{
  "n_experts": 40,
  "experts_per_token": 8,
  "activation": "squared_relu",
  "moe_layers": [5, 6, 7, 8, 9, 10, 11],
  "normalize_top_k": true,
  "routed_scale": 1.0,
  "balance_loss": 0.000379,
  "balance_bias": true,
  "init_std_router": 0.0343,
  "lr_router": 0.00122,
  "norm": "rmsnorm",
  "norm_eps": 1e-05,
  "lr": 0.0109,
  "batch_tokens": 65536,
  "train_tokens": 327500000
}
Below are experts of layer 8 (counted from 0) of a mixture-of-experts language model. Rows are named router (the router's row for the expert), up (a neuron's input weights, with its number), down (a neuron's output weights, with its number) and show model dimensions 0-111. Each number is 128 + 32 x the weight over its row's rms, rounded and kept within 0 to 255. Numbers have three digits each.
After each expert's rows: "mostly gets" lists some tokens that are sent to it at least half of the time. This comes from a sample of Wikipedia text that the model never trained on.

# expert 18
router:062115109175133084175188108129126108154156131107103168096126136123136113132114139121148084091186113143098119164117162119150127072172148116139141123080172122096090106050155136115136164136148167105133172129121101127110121068131126168130174141122160123153156135187152157059191072129128118096203169111119138129100157175110137127114135135125
up0:140148188130155126169175101103140106164082180123079143155121134132168114156076132078090166183188179131104097092105171126084173165153148143136150161126166128121114129167097145148072182165094140138131163164132115124183110126164131135073102164098157160140101160095026143137168106194178177094187138140117128169166134168143100160176092134167
down0:123118116106066079204154150135149130127120146141091130120113096105189123105118085128099122169160119161103087079168125160126101164118114177100147110102122134111078110116131153164089157157066133117100130182156137154141121101156166084123105074104125137217092180124057111146191071144131142174140134101126129148181158149137120154146115159162
mostly gets: "et", "ist", "op", "ine", "ot", "ach"

# expert 37
router:117164122188152115093115156129142128132120145150108105145130134101111153128137127133104145176136141154100082150065166095135136133147133066137115087115099127119181202158134157171144204130083096125113099109123105129148063139162112169100186121161126124159132086116075128060128201091205170099156120120087124063103126118097155137095077210082
up0:145114203154112090083135187136180151149108142147162110171125131095160123176109118102115147127126136081087088204110120154187188153157044136142131080146148129098207162153125157141131173091134102155098058120099142072139095160147108144115139164182108141068156063102151174147128092147123147127130137168118158153175096145101119170157132122080
down0:163093110108109129121161165187111159162077136138119111138140164095151142054108129132120162092144101151124227108152090156112153180087191108138137142130110092130148096144095097139095102131133165144105163171124103093108137146156135118200075103138088150181134132147088072143104159124087096154145159123120129122143113088113129171159143149174
mostly gets: "International ", "European ", "FRA ", "University ", "League ", "Russian "

# expert 32
router:130116116136159082077118174115176099130071159115134138139129099066172141114121123121131121117095102106153146131114182127168115103106103131124207115065132045111144135126100127177178124105083140109129177092117134154115114099085076059133121149248104092132165177149098188115105176083141197146074128081055107179113135132113137123152091198141
up4:096086136138123115129138176141131186088148174092069119094112100116101144137101148166091188075089156165122110114101139147144158046142120170120192142089143206166136089136111145132119097134137120151122146131130130118115127105163095121119159185167135103076102163130138200104125188125133172147133154130158160129017128086103122137129092170146
down4:133125068120134099180161155102069151054122156162117126169171128123071078176172121119122124187105126184094081113112062126101192135138164145128092157170160132150179141127146136162193141140079121126114116179123130113138078163065119094143078118127137106105137121113186149169177123184114100136099162157187123157149080156124124174121124102081
mostly gets: "″", "|", "\n", "′", "Date ", "|---|---|---|---|---|---|"

# expert 2
router:100123142156127140069123149092162156160093133127080092130134113177140083127131134100076078155095172123133128175101071085142103173114144122128063157069147096067127130095066132128188119053099144092112191080132109095166096179117116122116113146130148060154149137123124097146204144164146132112088134140143097131157142161166078088102113086093
up0:109118167178107110076169108130117142134095102170121081137126180147106111037168144156126117109145134108126133069134099146130142088111171145165159164185154155099111080127139140114119131113114118170113107125176148131146095126143207087111133087147129116104126096145076148154145139144132107174147117098109112111111147120097081153201118083169
down0:087097123114079110141102137101121135173134162134172102108163145128086097083159141113123129131116133119169132151123090145147097106129174164149176146071062097127178152150103087115137092086097182167137150155062144149172102140106120069079149053142092083136146076090129132047121164128138165116116133096120155149146149087141182127061155114099
mostly gets: "He ", "but ", "they ", "who ", "been ", "She "

# expert 14
router:172112115171133130087121178140190118149117219145111117115078091077144179080117150096097141129153088118087172150158120147183111166122099176129214115093076077150209118118111084172186141136096152101097115103105130142130122100146098078156155141183147125145156082090105135141109193126111158106130107087107170174154141176076148131130206151136
up5:108106083141131233084092169133137193126149105071148105100102143117132149130131157138116071161122061088117115154149130130136178147105141105168093175092119156068179083140064145115145160120101131115099086096065071223131171130114068071164062168132112157142160144153127151103156126140154139121185138137126099173110116154099193195117119129069
down5:179130138183077196198084148119073106133170121228108143095147147116100056164105150127157144132095123186099120154121178144125103109127111116128152140172120136189124155187116131071141085167175130168135113122192089128100136112129093172097159088088153122065099154157155145146101168142108132145126100094105163130146118149172103169139142111137
mostly gets: "— ", "\\", "– ", "29 ", "} ", "30 "

# expert 38
router:104132143148189104093162179056168100131133156133090126107173112077114153141104152116145169052134126115122079070142127112121147157147142072127187103151093111128171126169059133145149081158128115096098113104115120127127102121164134141133172144206190106100134194149167146129099196116121160136115137061124144147128121107103147086175158175174
up4:135184126131111106147186083110158124157125140099110123079144141101118123103143091099122185113182092131090137082131119110117192117121152124125142138148146186135153148092073069088173113114175134120076193159163105067133137101188163138127189101157118167079151199114106177129102159127154133104101121176138197142128131146073120091135167148190
down4:135138116102103130186114135162123127117082130096137199145125145164096147135162130101110165114153095191085140142191151146127098139124107134121132152126186184152117155035147148167098099174216140150117143170091100106168187119102111121150148105142158137099127137157112129142151089128170103185144128113111124094178160154148104176065120092095
mostly gets: "\n\n", "=", "|---|---|---|---|---|---|", "during ", "Born", "|---|---|---|"

# expert 23
router:092122122131170076119141052155139139132121202176118124178134057085145151136108142100120140086086140155104130117105187112156135082114152094113122120110104059164116092166072114188203122133106125082140118119152123145106071123115098118134116121154122138150150177116145133101091140167112156101112110118137117161116126180094107090150114167111
up1:089161204099139119138133071102091137127092111151178180149157147120130057120142110131102128180141074139176122172073099150111153077115166135152142136123185198105108122129077106182164102110122117141110165186155101045158067148082100130135148111139101109167148133122119124124095097157140084112206070171103108102118129145161099127179121165153
down1:142101136128128098154078160140053072144152083090105093121154154131112130119110104125151155100088159094114112163103147041173146153160208117121087198106155180128114159198118154151106144124171156141139074207137166103166163111141113142106137171101113159128124097085128138066168087107103088093157181141125120152112147117122126089093150143074
mostly gets: "′", "191", "50", "186", "$", ","

# expert 4
router:140140126081109125115146164106168114137137095163106091107128129122150138093121164144169076163136090151106074138137148157103094094150107132161082127098132126135205130138107129177182147113142137073172113084120101116091099092155145068088127110117172108157159146143106130083087181107192131133150137137179118111101200128070150131106131223127
up0:155188182104111126126092093136173180102127126123107116104090194112091100134097209195123171148200097159163097137067134073165086154126130089206145139204152160155072122122150117125144098133115143111174161130133123155153130103131157124140133163125124126099055126140106148100157172064104097145146165207141123171127146129158122099163152123121
down0:129133129103147136126083153160179135126134115125142164120104172115145196132120209195126141138157097081123123115094091179147118165124135168144104154101142147117107081182190126225147179147070150172129127168145099096159102146156122156189117086123150117115114119158097060139173138131118112132167111174112127140149080128098129097130076193168
mostly gets: "John ", "Mc", "Robert ", "David ", "William ", "San "

# expert 11
router:079130129125164110122176078096166089159170109138137095176161112110083146101133133139150143115128081151087076118106134127170118132145137101131182163134093102095119112108125096192129138090118114090128082103112081056121128111141107162083141145110138122144089138090127077153151157136161081103103205107198133115145163121145089126121092217085
up0:064153133082134127128155158114127085187104132089148117108138139093099110125112107104139071101135152155095149114188143071135153146123106137140165188157113142125108125113069127132086135105116153118112090076145144107101126116152121151093137104067177136163132086114090096092118098147126157135108151111153121119070096061126176084188095135069
down0:152154097128105088105136107154129162149115119130131115166143133154134161083168139087094129154072186107098137113132151107123192149142102138096217132162136124120103098153174159119081173131151153146074069125160137142105191180110170163113112089111149157144176179150175105166080113161174150132123140150123106097170169166161140136131142138137
mostly gets: "American ", "University ", "World ", "League ", "John ", "National "

# expert 26
router:134109185104172101135116081108135103118060152130149152154150188101125166121083134127134140069132111108087163123132092146123108131117198098119130203069119086101119152140069122201141155122163180110116126121179141174127102133133073160137153161190144161104150119168062134161149149165119142116140120110147167156164144113096050145147143122101
up4:126106114095179162145142072131079142131111067082078167149138134091108112102133159125125083095147135093063120097095132071098155171144113170108124123144079113157152089116253111082150118145058139094080108088127131108145063084105127047126089123192147096174131133148149132125148094131103134112099158133130079136077067127085040143161130173161
down4:151159126107096136114159107073161179122102164145115118147107070143190084136143095164165096157113064170129059090142170102123168124100112181127036193099101110131135085077169146157142123092112139104175158059103118117100168114078113132114066063091110129180152141151149123085144125133166151156080143113128130069176129139141083132080151137149
mostly gets: "\n\n", "== ", "==", "===", "the ", "\n"

# expert 34
router:134093137162174162104173163117155089140080092103110100100111132128107136124098196140171099103140106120119140135143125106136101138131126093191169129118162122091170134134045095212141143111074121124093115062160090152144112058129058072116152138206095150138100114157109093141131143115137169108068176047129132150108187132119086121132119137130
up0:135090145055190190067164183123168084123145109134088157114102122128152088121161103110115101120212145060124131179193098177106169171123111108153165112099146104137149111146152093198121147143100064108058146120093086072144088155142096173101117066105176164141140137095139096108201141088128115105134152101181120069112170108136124146143097155099
down0:119113115157182052106145108148103090076172168122190131164171115073145175165124170180124159129160131114125083214067095140134094109113212123147089171124092085128123116175184177104103146140157100125173059143113124141095097109179104137168150076154173122111115129111157084131122150129133182149128099149132108152146095162120098109116116118173
mostly gets: "when ", "while ", "- ", "where ", "\". ", "When "

# expert 20
router:097153094089105146142158104113121119143108161130124154160104168110117179126112164206108147153132101137080087138087136087183035139110145133112181112136074125105114183076092099091109176135174097049141126117143083123090126102152125191134135190149145090199120096109162100161142176174095104100184217110097173090161137107117093086102129162143
up1:093119091097144079094137125225115101115080129131086124116142113154105123125144088178156153201122150155118128170037124143162061097122161099189129091131085152055175136135119155109100114061141176101118090092201144126138137124149163176118152070137135195158076182109145157116097100144075110106155188158143112085107113079094101154151155169071
down1:114123155132167132128107105109109152126155136146130129093138167122166105161154134147143113119066139140117106147086169123086059109161166099070108164088078114127165105137183144095156122124099161172129099138157149125083112115128128114137156091076118107119151186113109173112084157152083100088115146127158066153145107129102131173136088113093
mostly gets: "Best ", "\"", "You ", "My ", "... ", "Me "

# expert 16
router:113170128187154108150137080129118088139190150126138166173097110130170164199112146116095127129157110088105149126138106123181080105099119100183166117147137142123063125120135126123193117130175124141130202165109132141141086074119113098152192182145165101103159132135108156097169121089145149150121106134164088179111132169158086135127088115102
up0:137121078093110095069079186127152142139155085115147162131103109167167143111182109142109147135143138142138097113171128094150104133102152103139070165138108214084078190159084058115137135116104093135138174141106152176117046116158131120109087141134174085131164167187105161105116113126140114085159161119165132153116133130178134138186129136106
down0:160129125094130157163099135140157115123157095089090160081098109120121131158148127160074111134123125190142103102110154083160090122127100135136147108140174158119140176187096074138092121100146086130113107178122107129155109099058158105165079154158105174143129150104132139132047098091054171130100100111124165180164151125134103120126161138131
mostly gets: "season", "career", "tion", "comp", "author", "History"

# expert 33
router:061088145151164088096157089075130076149145141151125104114127103079172178119154128114153124023096136150124079123133152113141145086119138122164103106130136111102131123125120098123105080135131166088138090153145146092117103155122076150141114149150202149143160120177147207133088167129128146154138128091103116164110137141035111128097088110180
up4:106130131100116071109158150083135191133163108152153148127088120131179119116139171142131108092152111142091167114154100149147123131120080114176169175108093140145148130176108137096068150134135164086128119081118120112168158135156175143126130140061050091227110129120189119192096129179115174173114105147102170092101167171118116119161129073172
down4:164154130112133123140129103087136147157147167116117166133141135113176083154124164115135149135127124115160141080146118092094143150097158088087095132104151098116091087083181130132115059196078200148169041180106137162098198151023099161139169136121191103130185152102192144175165110104069108125168113204158109134098100145115170107161148097152
mostly gets: ")", "|", "192", "ation", "193", "197"

# expert 7
router:083128167169146115047158119106207117124093198138097126143146115159093120122106130113104094155125156144095153171111095123145114136123188129117086138091177128134124113136085070120167110114110094098157244109132083106152143162138076123112082126165157122149128158071099078140166110150140150118115135154102154125163145145167058078088125110150
up0:114104105132148167126138129104150114161133153132142196146160141151151133154130143114161151125128161127078137192110095174141111108190134141107116139173148158154183159146079161105110116164101088092109158136144101180175140160137156144192125142163127167165138117134081155148099111173228087157178062146145089146102121096178101095089061124121
down0:184132077187097105160147130122161184152081161103165175114144145128148061095136140052105107134076128153138140138171124086100097099139081179124131103206183110123169134131099088169155153117099131133134164200105109178125142187154152132163061155144162115160178184117145235148129137158121076112149153086089138166038138137166136119077166094094
mostly gets: "first ", "two ", "three ", "been ", "not ", "some "

# expert 19
router:099089150151141145107163120054131108160121184148057154130157072130110099133130151115160076148136084146121093149095114157139125111135136111149119147147122081085127105123128093113150132147114120092124180050105111163106094112108088159097069139142112122144125106101087053122140113174102117093080147122128123150137162137197063109175116132155
up1:149112194165126109149126156178128138093114150105125140111236132174128090095106112159136108151112141149107149134097044102097119113127143107095099105058113140104102094176148129101091098081061157161131119112129156084142077117153085156092078137147109127164085149112117123135187159077158128119143124188136095140122120146094115092159105162127
down1:156102140150126116133164173141142133107178131110097065113193123183131141121122185149136157126123140158118119125143091107153109096151124166159094104135071152141199092122168125121112145116163116125155172108131112107120085144152166094131112062064146063167110140187192111040215142132146179161160104132154144131127129119127176098190155198113
mostly gets: "ations ", "tions ", "them ", "there ", "played ", "used "

# expert 1
router:090130140120126150083133129061150161198137158114105115126118092121145137135131130090110044123104123193079080149108125124073100103142123150134129161114128082095149108149122115165128112132138086050131083104145119151127133139139052101060157107094162076145141196099098113096110177147082115164096180097163157112159124195104036063119117140135
up0:156129131168096163097114131077194109173145158074090101097131163191144072122073119124099130119133163094073036145139125171111177113147139078148134147145113090083112090157106062116098151119104134094148100095117130157123152172120085138129135111123186140118152128133186114206120153101189118093065183104207134132115171136152161138161104118116
down0:135105124095110050112119104145195100110132136106117147128161073135146144189151112201060060169120080090089098137175139081114111130102118107148136171116163105119109126130113127114110179091131159137093175131119150157197116090173099126132132077159152094079145162122118096152196078081146138110118129174124124118111126121176111133104093122084
mostly gets: "201", "He ", "199", "197", "he ", "198"